config.yaml
num_hidden_layers: 12
hidden_size: 96
n_experts: 16
experts_per_token: 2
d_expert: 64
d_shared_expert: 0
hidden_act: "swiglu"
moe_layers: [0, 1, 2, 3, 4, 5, 6, 7, 8, 9, 10, 11]
router_score: "sigmoid"
normalize_top_k: true
routed_scale: 1.0
balance_loss: 0.0091
balance_bias: false
init_std_router: 0.0165
lr_router: 0.000524
vocab_size: 3879
norm: "rmsnorm"
norm_eps: 1e-06
tie_word_embeddings: "early"
optimizer: "muon"
learning_rate: 0.00359
beta1: 0.95
max_grad_norm: 0.5
batch_tokens: [16384, 32768]
max_seq_len: 512
train_tokens: 343900000
max_steps: 14137
dataset: "wikipedia_en"
Below are experts of layer 2 (counted from 0) of a mixture-of-experts language model. Rows are named router (the router's row for the expert), gate (a neuron's input weights, with its number), up (a neuron's input weights, with its number) and show model dimensions 0-95. Each number is 128 + 24 x the weight over its row's rms, rounded and kept within 0 to 255. Numbers have three digits each.
After each expert's rows: "gets" lists some tokens that make up at least twice as much of what it gets as of all text; "comes after" lists some tokens at least twice as common just before its tokens as in all text. This comes from a sample of Wikipedia text that the model never trained on. Tokens count by the router's weight.

# expert 12
router:133121137144132142119107153137095145110161146109095093065124138119123141149133156161127128105156166130169090124151131124154120184109159086125096159125141127093117121119121137127151176115127105154102143131174114169140123095108087130157142085132145108120094143127085139096168134168126130129
gate5:148145116143096104098126135131095106131119151085212129121159124139069101159152114141139125160083132094113121107152158151136110153128156098166113144139129102115093125061099134160124132104132111124130151164144116114144136140133132117143130083151150126161153163133137092118113135113157122120
up5:142156096161113153157172108129151139131129096101102132110127155115101143142119126131149132105150147084104119145147144109116132101103121181105107148127164127134094149074129167129133117105143156144143152135111119173089116112093095087144125148094118105111187151095116116164159111102137150155
gate6:142124120132105162138169156087126116106174159091106183121156125152135112133150173142149096160095112163140115161110137086100123111116094076146101164132087126122111116151122151135121166153121112166116126172130142104113143142144135132133115157084100132117133141095104142122135112173148117125
up6:125083120160165142112118092120108118145120125115165137155132104147111177094135144151089125163122121156143116102113107100146134077091097128151112178117120160136114128076131119154099171152109101128141110162166113111164159142140132137138118114143119095141130092102093143110147114086141145163
gate7:114132127104103155124120141142134134078126148083126116088124157141150111095119158107129140123119197160142134128132142125193157107117090143124118165150067154118102143140128115127139152132176072145105147126125152123145134108135135135102121076136139131066100120115160141115134126152154135145
up7:113085137114122166140118147131059110120115126114159148126130129094120118122149145135097136135156190170083119174138156141172147159137142150140164148146149158132097145139137114102126135144145100165118122154142125125132106084128150131138155086096134140108183106092107139110123091116105150130
gate8:126111112128141169138098104158145141161167129136125133088122155154097103133143117129097122139132173119119108148162127102150101163132128099127090141130120172088128121130136147131118126149144123077139170073146108132138175108161173091136160118126136091084120126157176139116137103109126107167
up8:140138138119152109148151142122108111105136115142119133147091137124170112123108172141104097183117120142111130151121138157169129160103173139158191115132136098128130071150163134092124162101132127132150107103115128151133163155105164132115120159155159159104182154159125128119100169125133117106
gets: "1", " in", " to", "2", " of", " by"
comes after: " ", "–", " D", " d", " (", "ed"

# expert 8
router:157128120140148134117145084099136096072107165112137107113157093128112104144144131198145164123119103101101140133144149101137143129108135142150139103133134115054080113129115123147141136132083127181122109101120078158167115132145112105134141098124161110138120134169103157111131137128123137119
gate5:131161123100137102119121149111107108127111143162180130138100114143101138168123155179111083175116134099150173143134147118105153167114149126192156142156101116136080103090123115141122107121118101152141145121078127117147147151125080126119114115136133128127116107153144145103108089098117126165
up5:143155084122091137105103103110113088094159135113119128084107150115122121138064175104158118181100153088169106128116119071120115108135131129112150139135139147157109134117156116114124110134134139149115167103160147170158101113108101150115148130149108137087092126120129145114120155113157157123
gate6:146151096135132142127176126078135123075110184106109127186128126148140138130101149133112127138090133131132176106102114163112144095110076130149137146158110142128121158140140162123113112185150124151110142129144101117100115101139093126126095120139143115119095094133162084115144091118090121132
up6:109122127167143149146170133110102124164159137106173113173137171113148150101152138156104091141160122123174160160134124115141100127126177130159115142116090167168128124127113114122128188147116129095151160156162127124112134179139137135132144116117086131149131124107108136137118108120184110147
gate7:124170134112118110122147141137111136109146125115143100106155138154118140150138149144109103165143154110083163157119170140129124149115127108168091134129077134163143125086122108158079150096095159119112162086117142112145128109120066117159118103096146156145142114143186119114156095102119119133
up7:132167148065135105143142130088130134129119117112126156138106110128089109160155157122139157139105136148107126126140168144168162173135148173116097159166135150158142102156134114153073121118140134111095091159152132140159154120130125115131168114129133117094181139117117138141121171135160139087
gate8:151162117124083163190124129148123138118145105108114126134122106112099099133104170126130166138139102110123155152111153099129095140131115139140098096142150142118130146127145074087131122106095131098109133126146119169157143110095150104135152114090131137133060113147119107064137134138085136100
up8:156116110122110119107158115130120134184105182143137121161123159165144116103145126140144064109125160118137127115116095128150157133086145096119202153125131094140110114172124154132132145127111119127112157144108122093099120131123122136122133135133135138141181129148171083116080140116174131108
gets: "-", " M", " D", " L", "S", " K"
comes after: "\n", " (", " \"", ".\n\n", "-", "\n\n"

# expert 13
router:143134139126140126134117168095109103140104102127113099083183148121180095155165127182125135079122120106148125144149123124159139145079125172157126137141156116117123110098128149129116126131143112151080148074155082139131130115132141135165172111153160140122124137130131156141105122133148181138
gate5:146153129137127180101152145072110110139116113120123108096162120160112124155162112201107123135148110124135181163143157126146130131151115126138146128162126122141064185122156113098142129119183150140128153125158132130127150161110161125155130148154113140133119166142145143117105090117145139106
up5:167139133154150084107141115157141146126162154132069130139127208151114126116117178106135131141120114124134109078120125136119120191137148139103118118170131108114093160134137150112136152114099141140106111122137145139115099129111097138113132135128134101094127155107129100129161113120130110209
gate6:123138153118109131145171096108083113165125118112099139080154109106125091114145113160122099153109163111113143144080139119107131118148106155167148133140118098095105120104140129128113140144161105171099157124163149119158118085111151126139134136113156139092110100137121126082108126162101079174
up6:118171128150160130172102134121105085095136105142151154107110158139141121110185109155138129132110146090158116142111107128147144134139136112072161133130125132101100101139160121130151106177175117143154135144104134082139186108124114137130192125148135103117141110133128156134104088119130145159
gate7:130130141139115132131131168145105129150122124102131119059166149101198125117162094160116103112128178134121157111148141143128172148130112183158079131122111137108139142082135124151170138138136125157119131113180125131100111130144168137123121116104141113067106156134126144128132110143146115146
up7:104141121091129130121132112146105133109132144075202183133096087152130106168105180099135156131126113115131117138113114122113174126113148151107109105179183153114142088145101116134094135116129120131145124087132149162161116132140139126122130126146137138095153123136145130157132129099075136107
gate8:111148098119104137174137092133097142122109155154092098107105132123179085186126131138101172112178116152161130138102159151199084127110111136135155116139146096109139143099166124110111103142088144135133122108138110139104150111142158123103116137142131138141110149163150102127147136140118099137
up8:094159094146093111110098127178161099171177119099099144124176146149136080161116130113102137105105135090127082139116107129126149119116144121137161105131167091123123135148136135131162134144139101122116119123157130104120139139155095099153118104161102140177083156115117133104129114122171152135
gets: " the", "4", " a", ".", "u", "at"
comes after: "1", "9", "0", " of", "3", "8"

# expert 6
router:122131106126131122153100132134169119126135138100143127090134145112154072172093151155125156094122114123127106120164111101131107126121147143153111116091126112103101146158099146156147134136101098119128169117124094135130190090083135141140158102109168102147140117111154115087132121201151129135
gate5:124174103083148162133093145157157125122144137154184121095182135125090105164092099097153151168093098134112134136146157104147147102101118121141132156148125140144099120132127113117110134155111094126111140143104118135127178151123153106124117105115160099129105123172126101134139152114185147144
up5:112104080115093116098134111153086135138156121124106098086113156109143122139122116104107116153157126106094146173122100111103173133124123134114112112116142131153119156105159142119082091129109166154116135115127107119100102154124103121111139102111120151083065134099096085142189122105132146134
gate6:115122092141109098114148129109111113119135136115093127089125114122127105175078135143158123120115164161143117144088142160125121077157110115176155185132103132096126140120075161136146094165131153119147140108157096092109137110134126095141136128083143085116091116118126102090117133125112111152
up6:147174136150109122153137138104143089106126165129121156135133133107143108077162121118106179092170122164147110134133130122133111118128114133106170144144083091097122097120116106147161142111165107111148143125142074102154131121132146141148132114097131104194106105132114132122093101083089138138
gate7:129106087132127137157108163111132129118170112084159128105119146167158100145099112126097139094137156126110132132165122119109113134161129120150105146132099095155102100141142121114152156106133137157128142113098117126128126122108122145115152075112138090137078119114110148135130080201200141129
up7:132147172122125168157130098111100125160153108147153136144132093166144148132152125116092104124126145113107146141113088099173173128119144139131115084124118176135178078155119124104117156118124118171159140148156134139156129141142118089138134082155121121161157135105168122119172135132119115084
gate8:169174135141142101183167127155105130141157150130110102101133123149153116153090131124132106153143132123136111096129120103164099145105123115127119131148092133136110151128118109105132078124138114093147073146157073098106191096115166121142134103126154123108102144127174101122140136130138098099
up8:103130114120116136105135173118119141130069114144131095138145140157152140100121164148150098121099142106133083163082125139148154144161141177144150139115150098103174092134130120154174118156124115112113150102125169124127070164148134126140134143130089172156102167140152153125130142120148149131
gets: " the", " and", " a", "|", " The", " an"
comes after: " |\n", ",", " of", " in", ".", " as"

# expert 1
router:114114135128124143099094132115126092144139163092133108090143088101151131160126116162156145129096083129119108152135102118159146132115095118128099079138149077115161119105112121108131136104094127091119124136110109146176211112121094148165109124153161136133116123139142159166134129146148149130
gate5:122188086142110144147118107124127098142082153145147156101138103133073097133092139157145120131076077108118136142160124120127171171099158123158132093165137124132127135115127113131115150101117132136127161097122147162131160140124102126124114150136106164128115126166132090097108123134131171082
up5:145094098150140110105147128119083106117151105080098152103113141126117144082116107115118130105170145079174131085106114122101136150191160141118111155144152130128132173145111148101110117106125142156112106164110110129169094114151124130085129094106114105103110126120125126155120109161102105148
gate6:132150101106117138170141147083144106143109115110128123109155080100132112122083185127137129127082105117144132119116144081076144114160101119141137155110131099130113093108136146065135104125136129141097135113142124138190176137154105088154112139111130149120110100115106126096093140136134133100
up6:105143130165139131150107127109113118105137110126172189106096113139120147150148160149112115109130173162137156142140137092166144115100106115125146133144126156175114110097122091116087158138123064123115102130140124121164140142095136098129145120150107103171168098109094118150114129093100115165
gate7:136150145157130092120094164128107156123176152101136163099148111133147128121116146101155131132117107113144127107164144130102122114076083138107144098135120150101139094089134142139109136122099134092106124124094193129143191127140154155181138117117147136088149108115131120130104084145141151158
up7:140105132094153099156096124162130123096114125088168154183133112095139112134122169115128143147147157122121099152127169144109116131103119151155143123129145142150155147124144111161107095157153112147086092122166096146181087126158083129104094129107125118155139119100132112149163159138152158124
gate8:182136139130114145147138086132142142165099163145152120175128179121119127165103129108123142172135152150102126086105159128173142168123096144160126117093092166129166135120089168090134127119154124127125110143089113121151161129119124108147122150123142123121131167178117117113124108141148168146
up8:134119144107132145141140170106125066157100101146142144118141120133188139155154173143116128131134131135142134141097100136118116142144117179121142157140151107107107112141153113138106132136101108149148147143111185128124104187138117083160123110151115162108126104114173136153137170116192124110
gets: " ", ".", "\n", ".\n\n", " and", " |\n"
comes after: " |", "|", ";", ":", " January", " November"

# expert 3
router:125120139146132153089122151097147145140121138120127093097093128101171128161100113114148129078150128092147101104160147128148121141077163154135184135139145117106137122160131170171138158157067127157095129087120120125143156092124083148133153118119143135109138116148124145107115091151129159128
gate5:135139151129106097086170091146097120129079159120160122113128116116114133169128113128172101136133140106147139113179163125115218084096147079159132136153143112149122133134132149152136131122124095124120148112126101098131198123160122142109116114133152129127133108172130150128128115126129132123
up5:164115066125115134138138110083112117106139113135093142143142146140112091088114179139086096128095110129125122162126090139134069158153120138122133117139133172127161112132131067053102111136126127117116111123101115158115100117111133130123126149119121094113089134106151122106137130108165117148
gate6:175148113133138134144156158103144111106120160108094159149139115149137101111106111155175131186120121187124121163148109148127091161150134111126155151140123098120099134135167152093161118172141116165100067123147125134118140149127114122110140093099128121116109139117112156092144134120133154078
up6:098135085171131182154173096117110123155172103120160167117127169149111090138093112155157113138146128135118103115128166146104124090105127146087139127124178140151106121120132088125125149142136100127095100130139125132113100132166092125108165099098111108120119092166128140147149100103139128140
gate7:165114141132091136139111136109145110121130130120134101096124183104158126101105145092171114125149100112087126131154174125100175148143187118125141118168130134139162133112095155125135144142125090122072157110125162118090131150112138146161129114100120150154085142172125120100098099134108134147
up7:141142148126125138145154155126103127161109112165125142164152114146096150127153171090110147108095152133162100147119113124174164148112087144156147153114145160106115117115127115152092088148180122149178148140154135102205113142114168096146132108136155114101122149109117132150147113123122133125
gate8:142145105099134170162134110115167133134132156114116095123155160155150091205096095102171152088142130114151157156128144126116137151093113109138091113158119159131131110146131141138127118139135102127144121125092122128148167102081159125128140146123176108135139155175109111129150106163112098112
up8:127142125170130116141134141178087101127130107122151174143079111107102133052149146160086104159120139135109066103123134139161125174168166138141175152105139124114119144124128121126148138125128131123125145129132112137122093164151100136129134104125115147132121088096145146161089133135162144145
gets: "0", "2", "9", "3", "1", "8"
comes after: " ", "1", "2", "0", "9", "3"